{"hidden_size": 96, "experts_per_token": 4, "rope_fraction": 0.5, "decay_shape": "linear", "train_tokens": 627900000}
Below are experts of layer 4 (counted from 0) of a mixture-of-experts language model. Rows are named router (the router's row for the expert), gate (a neuron's input weights, with its number), up (a neuron's input weights, with its number) and show model dimensions 0-95. Each number is 500 + 50 x the weight over its row's rms, rounded and kept within 0 to 999. Numbers have three digits each.
After each expert's rows: a language model's description of what the expert responds to; "comes after" lists some tokens at least twice as common just before its tokens as in all text. This comes from a sample of Wikipedia text that the model never trained on. Tokens count by the router's weight.

# expert 2
router:560510545467546443473450549475437507575515452471501437428498433575468438434560464437451561581553442555442431462537430575514557551519544501477532457528548556510496452561527528546455570446464440570553523465444463457448439445447438567552535574563430470534468562541471531556461430464436540442
gate1:429433472446451484546518503517564512414519504514487540480552527486570556512389515554544390482516523479524537551497516461483517474455470566590512504489423505621541519491483480431552451523467576407432467559546437565521462562559523408522460516502412526474539411544418481402547528502606507508
up1:582403472502531492456511543606527481488560454469617578526545536363466490498507522540493484411528555508466471548509508488493524512541480523481408513586564512410434477487345535536477442625508455524468571478563492510559491535467494491528466463503435509482514499611509505488535438481495533582
Description: Film and media names
comes after: " ", "-", " was", " (", " were", " as"

# expert 41
router:556511536474539443469450558478443520577512456464492450436504433567466431435550469430448567574550432556450430459545426579517547555512547500477526464530544559514495452562535529535451567441464441564558526463450467461440439448450432567546543575571428458542488559545471530563452440462437548438
gate3:428469461490458497474517469535517522349550460494492539557543543528557591466491476527516442473462598442542546545524535524487402457486435499526518476468512458501510482482558504427529498504596464495450517483506436444539478609457571434572445395398558498439580486512548529473599607494473484555
up3:415461506437558482513446544575508506601592540490476524545540471476456463518471484520431611503485532560520490488438460549483530457476528437519574594440516465458462508421455510498530501449484360471525606455490589632472536561581483488496520503534465558525484433478490513536432441525414527562
Description: Place and number words
comes after: " ", " and", "–", " UTC", " World", " is"

# expert 61
router:489522462570490484559490557463447496570510499422546478549465458539483464443618444470527529544579464547453549512553436576523563547505487574527447407529534558486462442553558548524496527471411460564539567460480473443498552447441426572581500544578484427516533601481473522512415498423443569453
gate4:504525535442484537599467458492498543415580478512452587536503492507494530546398555531566423499446497490485525540532486426501511470524452421469498488502481455466602477422514595521505549494521509418528531543519547522488499560468612476407421408463457616512514356501571444460483502513552493561
up4:466539510468491522492477471456464495459511439481503567512551506538643399537474452483518380442478496489451505420482509509469511578549410444526510515470473430409595534571450493514443438422505439490531489497483451496563499562435496462456419533513545402460528561453397559554543484511597575515
Description: Prepositions of time and place
comes after: ".", ",", " part", " and", "|---|---|---|---|---|", " located"

# expert 15
router:548497537471542446469451551484455504569523462464490452425502436565458433424545483433451564582554435550451424453548423572525548544513544504473516457525560561523485448566529539542448563432464438553564522447443452465438441449454442553527523574568427458553490555550478532566459430465430546438
gate2:436429520508444469425480442461516369379501494447479565539565521483514592552499524538531493502470482456563554481516523487429451521483536561497504592497457530491489552395468471479496504519510506507485481574558446451554625587523541395454545494482572564410477507411550544468481506539533439574
up2:503468479404483546494469544566506510505532533585436481471507493444521491536548491569577557587544497463372546421483579446524593410456565420515496541499442447435488476528480435526504501510491447512526441474472516500534611564459581519558556410485483442438429544556441454490487478464402467554
Description: Digits and object pronouns
comes after: " ", "1", "2", "ed", " with", " from"

# expert 23
router:552508541475550443465442559474446510576514455466500452432505430572457430434555477434461562574546434563449427452542434574522550551512546505478535461535560559516494451559526524532453575441466440565556529461446463461445435453446438560546537577560432459537483551545477529566457431459432537435
gate1:407485431545392492481495520491492455411469526601519576540559601464535635513411534523576428560473556500505533500509515430479464543559435560427492569483447487458544534429526517493443475527478527450441569463526417486513553513549536484538541490546490509559495423465421500439560548533568526554
up1:468445469531496500497446508539435417531480586549544443461459563579449411535558515549545558536486516510470565467495466404473535553487523601434474550525516513508571521506392585475552440449531435480425603559449442518482524466564522483478555462499536577397440489467543481509442567595467552511
Description: Table cell separators
comes after: " ", "2", "0", " —", "\"", "4"

# expert 63
router:560499558469534434465447535453454529572506447463497459421505439569465429427553491438464556569540448557450458451541420559512563545530542490485514471531536576520482447553536516536454553436463456568558537445432487468431431435441427567568533586563429488530493577554473530570451460470438538441
gate1:483411455439450582527494490524482491462494553453523516543582457435563501560441502512568409494374548521459534608465515482530464440461492514499493537455452413457568556462516449484494452552496469405466513566558554523489611576523516490504580452514547599515493474445558445472467507561615454502
up1:529503605390494492478513443498447489502532445446443557454445529554449539485422574543480534429479463522493551550534584509389509546434531525519605450515537473424409534565408522532512564524467525513586547466499503472429479449522524450444493497539469506527621522524518534445590529526534387525
Description: Digits and determiners
comes after: "9", " in", "1", "8", " (", " In"

# expert 8
router:561520547477545444468448554470452511580521455459500447431507424569462469425550467432445570578555435548445425455551430575523543552505542499468532463533552549512498446557535531540460572446466447550563531467451465463447442444443431558546537572560424460542478561541472528556448423458432538446
gate2:445462420536506505566495505554596490553484541511537530483522587452504591537487484489473422488442597510589507479473556422481480474506620402539518432511405474445516583515405443501484429566514488444467479538455532520498548534557656390452505512445479510467517497480545535459535527501534472539
up2:475435477457588489548585439523524396502421473564532524538530541438475471470532474506514509413570566481483407461462525512501488531509525422549429457512462600530547528472460562503493483525506560545483489570420433513553452497526649404531527486534422533464392520491484579521503445443570538451
Description: Abstract nouns, letter pieces
comes after: " the", "′", " to", " of", "°", ";"

# expert 20
router:554509546469549444471445552479450515566520444454493449436510424564464432430555474430452576566549436560446431458541426571523551559510544506484530448530546555525490454567531527535456571447460436563556535459450471454440438450448432561542536569564424460533477550545479525564453432457438545449
gate2:471487461545444551481547454549481494425465530500521519448573453338550511508403453582558391499568566505513545541490522443474448423546471535521506524421457561519551479461489530579577369536554528514437526482574491551498530537482573469476506471549535447501469510425527503452548525420549558548
up2:461418510524486471519540518461475558508472518514517365503531559567542447588552426532556529549532574480453511483398519453401544440490566443611493529499496517565552567460465495524469541417522461496516474513550380496495530506520492504397386513474490576412464391480467492560523479524494522453
Description: Place and proper-name words
comes after: ".", "-", "8", " Historic", " Ch", " has"

# expert 4
router:551501535482545451448455542476439517564518430456499451439503445573452424428536483439453562575546439559440429473532436563509561573518554507463543449544562561520497459569535534529454565448471443560561525469456465462435441431451433552544538566569426465534491559526486517575436446461435546436
gate2:379575465498474540520505501467491510481529591530463589528474480453534604518572485567587455439531548493604531470455546523512465536422547596487493439439487387454465534443428516571496460477488485542506537498515597555541559569560478460487504423502551452504420521425494477437547517558565455538
up2:409466495501482489421507538410533588489556515419488580536538453466572439425497532526474464449537489438415565537471447453471501482515563473498495490545557500434556529551484468451488498462559462500488463435566579476368524498532541612501464520407548567486487454611442533550480502485528450610
Description: Mid-word and digit pieces
comes after: " ", "9", " Form", "|", " R", " Mar"

# expert 19
router:557507540475540440470450550468440520575519455461493452435505422571463420432548475436448563579547436561453429466540430569509550551511554491483531456531551549519488451563525524539458568444471433551568531458452476457443446452449431556552537574564426452540482561548481540562453433466432545438
gate1:550489438567475460420531452455591520412518529486529534582550486456480566545530543540542414511429609411508476547448527473492437464463481494586396501504453472516524481394494576494507506548446528437483461557575478471535540603579549486461506505523535588523468499447396490401476497482550479523
up1:533508522471526515518589485432437559483476538598493532450519488528367525490584568463485552554506552569480501576482480498447453494560573504542503396471562481454528457507454509456488493462525529463593424575512514519436503499479472500378470445542412483458427473542414418549548556394513450547
Description: Ordinals, pronouns, name pieces
comes after: "0", " the", ",", " and", "5", " that"

# expert 22
router:560497542478550441467441556474449522569511453466495449432497430568459432430554476433460564574546435562441432467537433574517551546514538506475533455536550556517491451564529525530452569443466440565558538462444474456436437446449433563533536577571436465540484559539482537567456425462436551441
gate2:478563509539407420534517502385533496514535606553625510451427585437497550514445536573548428418414469410523545541510523447521574439545476522531447508532458536478514517457432570558544457487487583423547496534549498502453526576533550522466454487436469517488494509482505512496544584522583515564
up2:550418517450518453525419457490475516519472573526546523519480450548460444499554548497573556619541450466488464468553464484528481480576569576502562500506507380529496489530540486456422454529451503532576368411488541534489538495445540484514503521618401470444514440473470418416513475537539497405
Description: Capitalized name onsets
comes after: " |", " of", " Ch", " (", "-", ":"

# expert 25
router:554502544470534429469444561464440518575511456460486450436506422575460444436556468429456559575547431566447439462536434570518554553501541500484532463529548557519493446562530534533450570446472439555563527459438478450442433439455443558546534569576431465542490563545467535559461432459445549445
gate0:465531491523520539497555581523528389458488547460482476512521500398501523552460490523487454481497656432595529559531559414545428479544566478551500544513490561501553495456463495430545479540531541454412455444478553513619502554511477476485518412496566535456504518494524546464520579433535475646
up0:442433551537544579454499472414499469591514507409456506505542424473495503547435537514554585560449521548578493476424515518570552444578478497605516526463527528550525588470585445508522524462507560453471468501524498516648508439545436451559544463453492478465477403463537568505498453506396484497
Description: Word-ending fragments
comes after: "0", "8", "%", "born", "7", "6"

# expert 52
router:562398506583503515439519512488419541529448533442483581528629553486499528486493515424504457559481492590519423560488487435463483527595478511503499449520526419607516530451557436546477516522405506468465468500463495525459466458411492514437435574563504569470443605478577537467500588457505547458
gate3:445414541520494450515491465497483512482441593528593547487572554512493521515510485477533423517529470554554512450458486549551455489516438466545535475458487482507516453327465442580478408517481533589516532548490506539462544539448502489466494511517460428408526491458698474540555569492549468563
up3:475517436400532489481514482517595474456502580529467453422562485520525463555501483571450474547488498520474455476553508510537516455495501550524574469437403487480508549431460514509545352482480472442419455566434506492471422645489402478534511454524443421497558449520462533554572545426510537586
Description: Heading markers and breaks
comes after: "\n", "==", " =", " ==", ")", "==="

# expert 31
router:569508546469542439476461568466453506557526448449495442429483443568476442432572494438444562604549442552453442473535432559506559540511544512472522457532552551521498465558552521534463584446455432560567548450454476458455442465458450572535543577552424454543479557543469541552449420449441550438
gate2:383527381538524581488530449463551457509506518565472557557471480428531517476510528556617399470406588474549552583484471417483479556545507489528539495497491492532474446497492539529424479601579473432429444561561532451516563517504486442519429449455459525513520442490531518439521573505555442554
up2:533578467477494535567486504428518542518564484567453536549516521472503482493589549422480459493506447520530476496423431504447527518477554430465572596392504512560471510539533473482540474410522404523465571511420478624402459466466442520435460472462539443482510603408411514479526517459458453429
Description: Tables, dashes, technical units
comes after: " |", "-", " No", " to", " (", ";"

# expert 40
router:556505540472546443463454560468443522573521447473493462421493430568458452431552474437453561576551430547450430466543421580511559549504551496485531451534559558521487452561530530537450562442475444571572540466451468463447442453453433555548538570557438449539478566556481524564464426449443536437
gate2:441484525486478556498555419557528476558596550492387487503516605420584521542531474515554448514431530530530491492473539566492466466473548459532487464517465430492565485484507439496501519584413567412512455548493486482573523480517541451405488432512556593463542497401560463455512548630589518527
up2:476438552558361540529582455515555555417571488558467575485436457456550500582427537499499419465519461530556574511624494530447466525498527561471492509448537540426487510507397413501550481562431455447438472562558571489460521498516502581430485508523518567522576467538447521515543505481487439516
Description: Year digits and fragments
comes after: "0", "–", " of", " to", " one", " University"

# expert 17
router:462449524509510522543507485544477550463510458626539469456517477481388503506550584482494541411558499544465435498500571612478484489540422472543481451546531570422446499511594536444473587464456526505518514562551567412489461435521512533565531465559467454466641518521507626488567512498476443487
gate3:392560571476424465571484419550506480429497433567477515448491466453395649551474570497471528519521440481499540565475560548481444574589445489496537466528520494489446492489533470498466546434478503455503577507538542531586510471513467492536523446471488518531575596532482583361547517551471492539
up3:487469455458498536543512452535501474408384421554565462541482503464478490526441429530547493577447416447479405433511488417502430473491463526596464561451526486448540450453557549519522547511482552473505429526571548506555562515557420468584575581540487482455461479522517622501518402478521448549
Description: Title-opening tokens
comes after: " the", ",", " H", ":", "-", " of"

# expert 37
router:456540449503515501462582476482585519543557547530469526539520514575521476560474528461472500431437430379476478485491450455543491503555550538606451606409489529585447570505460594605486473549493443530488499470495499489500478501472489537541422523535542570500403575435502594500478556622521471544
gate1:566526536484528479478546629427539568458461431559508514481411530539503534412459563525549534460515453543544483536495490479484567545526518495568466512483564506480606527555447419548506509664412593495486535513469530581536502454537423502492564511429484528466524519536605540551578510530468500565
up1:461561422405500471470533504475449550549580514500457555494530480530536470546515476462529507488504502563496478484496479443422435478428555498455457495462384520372558536649547404525445498500501499539475519426601478424438477544534470421517531518525446607537504472448577531442562532450470509556
Description: Space before numbers
comes after: ",", "|", ":", "born", "N", " March"